{"hidden_size": 192, "n_experts": 40, "balance_bias": true, "num_attention_heads": 6, "beta1": 0.95, "weight_decay": 0.12, "max_grad_norm": 2.0}
Below are experts of layer 4 (counted from 0) of a mixture-of-experts language model. Rows are named router (the router's row for the expert) and show model dimensions 0-95. Each number is 500 + 25 x the weight over its row's rms, rounded and kept within 0 to 999. Numbers have three digits each.
After each expert's rows: a language model's description of what the expert responds to. This comes from a sample of Wikipedia text that the model never trained on.

# expert 6
router:484493501471446527523487516542491465525553494492507526508507434465524472500528491467503460501473476511490551523475484532487511493463512523476534554512541505523542508546492510521486501531474532512553563505499498478484494508496492506515499491518514468533538503495527520508487493494484539520
Election articles and result tables: party names, prepositions like to and for after election, and vote figures, pipes and decimal points.

# expert 36
router:512494486536506479522526531496503478479450514503538490501493499512501499499517502486547461468533511509512484556484492453500508537509499478530458480526504485509475528535450509531487454533509526495539448536482496467548516477492550473503502513515474539534492517499487542491500508543535466478
Suffix or middle pieces inside words after a stem, such as -er, -or, -al, -y in doubleheader, Booker, mesothorax, livery, plus year digits.

# expert 24
router:503511515525494517535500517532487516487489498506556438497472534481487506521483542487532477484526528548497503492480513506511438487524473489501458478479521510484536535462513474534520536498534505482467512548522454512523497492509494480536502534538517534473490495479496558498509518504489481504
Middle or final word pieces of English proper names and technical words after a consonant, such as Parach-ute, Ches-ape-ake, Chatt-ano-oga, Roch-dale, -itis.

# expert 34
router:527478471507524500481486508514522491488530487503516500520512510529512501507513483479529507499493500499481486495477499500488492516504497488553477504495537459481498511513465477511528484519478482506459546490501472505488449508484494504536541530464509475445561549490533451509481468501462529502
Titles, names and function words in historical and religious biographies, such as Bishop of, Pope, Sultan, ibn, and the in reign contexts.

# expert 16
router:506489482533456512513478494525523462488514515498512520476502493500516482521494511500499486503529504464488471520503505503524517495500530487538486488493500509449535520517515479515497528516527495548467538533535522470468466501442467493493465564497486445480539503523494500507467469529521544497
Verbs and function words in film, TV or game plot summaries about characters' actions, such as rescue, search, finds, leaving, tells.

# expert 3
router:449498498523475485513482464498508522447476488500521528527506496521460495481525499447528489494513480448487477503485494470517521487472478473503500505505499502533526491493473488492501477521529514516477531552531433468494519510532493484487526539501490488459541505516529522497492498500514478504
Word pieces and separators inside cast, discography and episode tables and credit lists, such as name endings Toss-em, Seg-a, N/A.

# expert 5
router:450495439506472495486472490476515478527526517519500495481497458449489473504505455470489515513536501495509535490486489449509527508521530533524471465508497520466491498510512483488519497480509508441520493497498500456492488505504527475450468529480486429525455497534457512500534496502476505491
Word-internal pieces after short lowercase starts (sn-ork-eling, sl-ips, hair-dress-er), plus digits and unit words like feet, lb, km².

# expert 20
router:518507515504510444507537492469528524440446518506537501493441496495510506509501506521512513481499532516488468495486508531495509482529482478476501494510499517471445528465456491516486515471507535514468497539499472539488487486527478466574508538512525491507489511498502488497473489498511475506
Inner pieces of Polish, Hungarian, Czech, Greek and other foreign personal names in sports tables, such as the z in József, Agnieszka, Krzysztof.

# expert 1
router:463464509537503479555485484555504518501518510470537528506460516505463501517506495441566497453497507511466460463499498514498493495466521496509488557524491519495496524486499483509484507518523504538448526534511403463490493512513488502482479551508504459466520476464545492495512468475507486459
Personal pronouns and first names in song titles, credits and sports tables, such as You in "I Wanna Love You", Chris, Jimmy; also separators.

# expert 10
router:501486454472450498540430483521496466494471494496499504479482459533524473499488456517478516520489500496494499521525502509487477464534533452501471490472496466508495508478487435523537504523491553532480532500475510490470488485507509486526519519460508496455550460492493513501462507479537506466
Football player articles: transfer verbs' prepositions (signed with, released by), squad-table positions like DF and MF, and stat numbers.

# expert 32
router:508488495535484502482483486547479508509510504501516500499497544501499491511539503446509502525497514496527536501549497466534525499498506503498494473516502488519474482496533534491510523494521436472497526522495442503518465487469524492467463491492539489506531485471540457515492479486482515454
Heading words right after ==, such as History, Biography, Reception; also final digits and month names in dates or coordinates in tables.

# expert 4
router:483436509524460473504501495487504530485518551496494505518448499504504510555539483501521502467525537472491470487513496488497506517485494522497480556480482491494460509486457500508455518493517466501486526474527495476494494470526540547520489525482485448484530507521484479525508511518476515501
Commas right after a city, county or university name, before the state or country, as in Dayton, Ohio; also some and, of, and names like Washington, Mc.

# expert 15
router:511508485484520501454491527488496497547486439503554518492530475474505496510467496498493534469496528498489517513472504459496522489536452498507468477543519477476544473494503499474501486476493506464499461483475499526475502509509502477501448513548475478525494474531492521490495517519478464541
Word-ending pieces after one or two letters, such as L-ear, ch-ain, n-ear, th-resh, qu-arter, and endings like -born.

# expert 19
router:506530491512456499507538498487492452516524502512470504499521522495500481535489498485504468520503471477509519517501492519510474488543542517470471530525513455471496499494508544481506488528524514544515521552499485450511478488551466498463479518461541514495535513486517489528473488512486529535
Periods ending sentences, mostly after nouns before a new sentence or paragraph, plus opening parentheses, dashes and quotes mid-sentence.

# expert 37
router:462482489477495488507534468534503485547540493522536523478486518494484478505507472470533495511478518494508456491477500473495527480514488504527495529506470506483474472490514475467493490497503441509433511466527491473514495477493471521465533500524507464452502495505538444498545477461500473453
Second parts of place and proper names after words like New or Grand, such as York, Orleans, Prix; also continents and countries.

# expert 35
router:507486512531485484516466492506480503501511531514453470503468462479527518519520459471495504529531465533461510440514508499527511525490503515523507523541474557520493492475510514423451514519503500495472507512486467510465489460513425515496499487453516454499498508532494466505475498481489523481
Japanese byte pieces, plus commas, parentheses, quotes and digits next to Japanese names, stations, romanized titles and addresses.

# expert 33
router:464486537491537505474471505491520507473534517501494489512547479513543490474523518455493481477532464483459524511507497462472512522450487537496528468523471542540510483543487489474549494537447518491505539506493462514512501490500446504485505459479526497507500497516546515478483488421515475460
Pieces of Indian names and places in Malayalam and Hindi film, music and election lists, such as Bh, Kh, Raj, Chak-rav-arthy.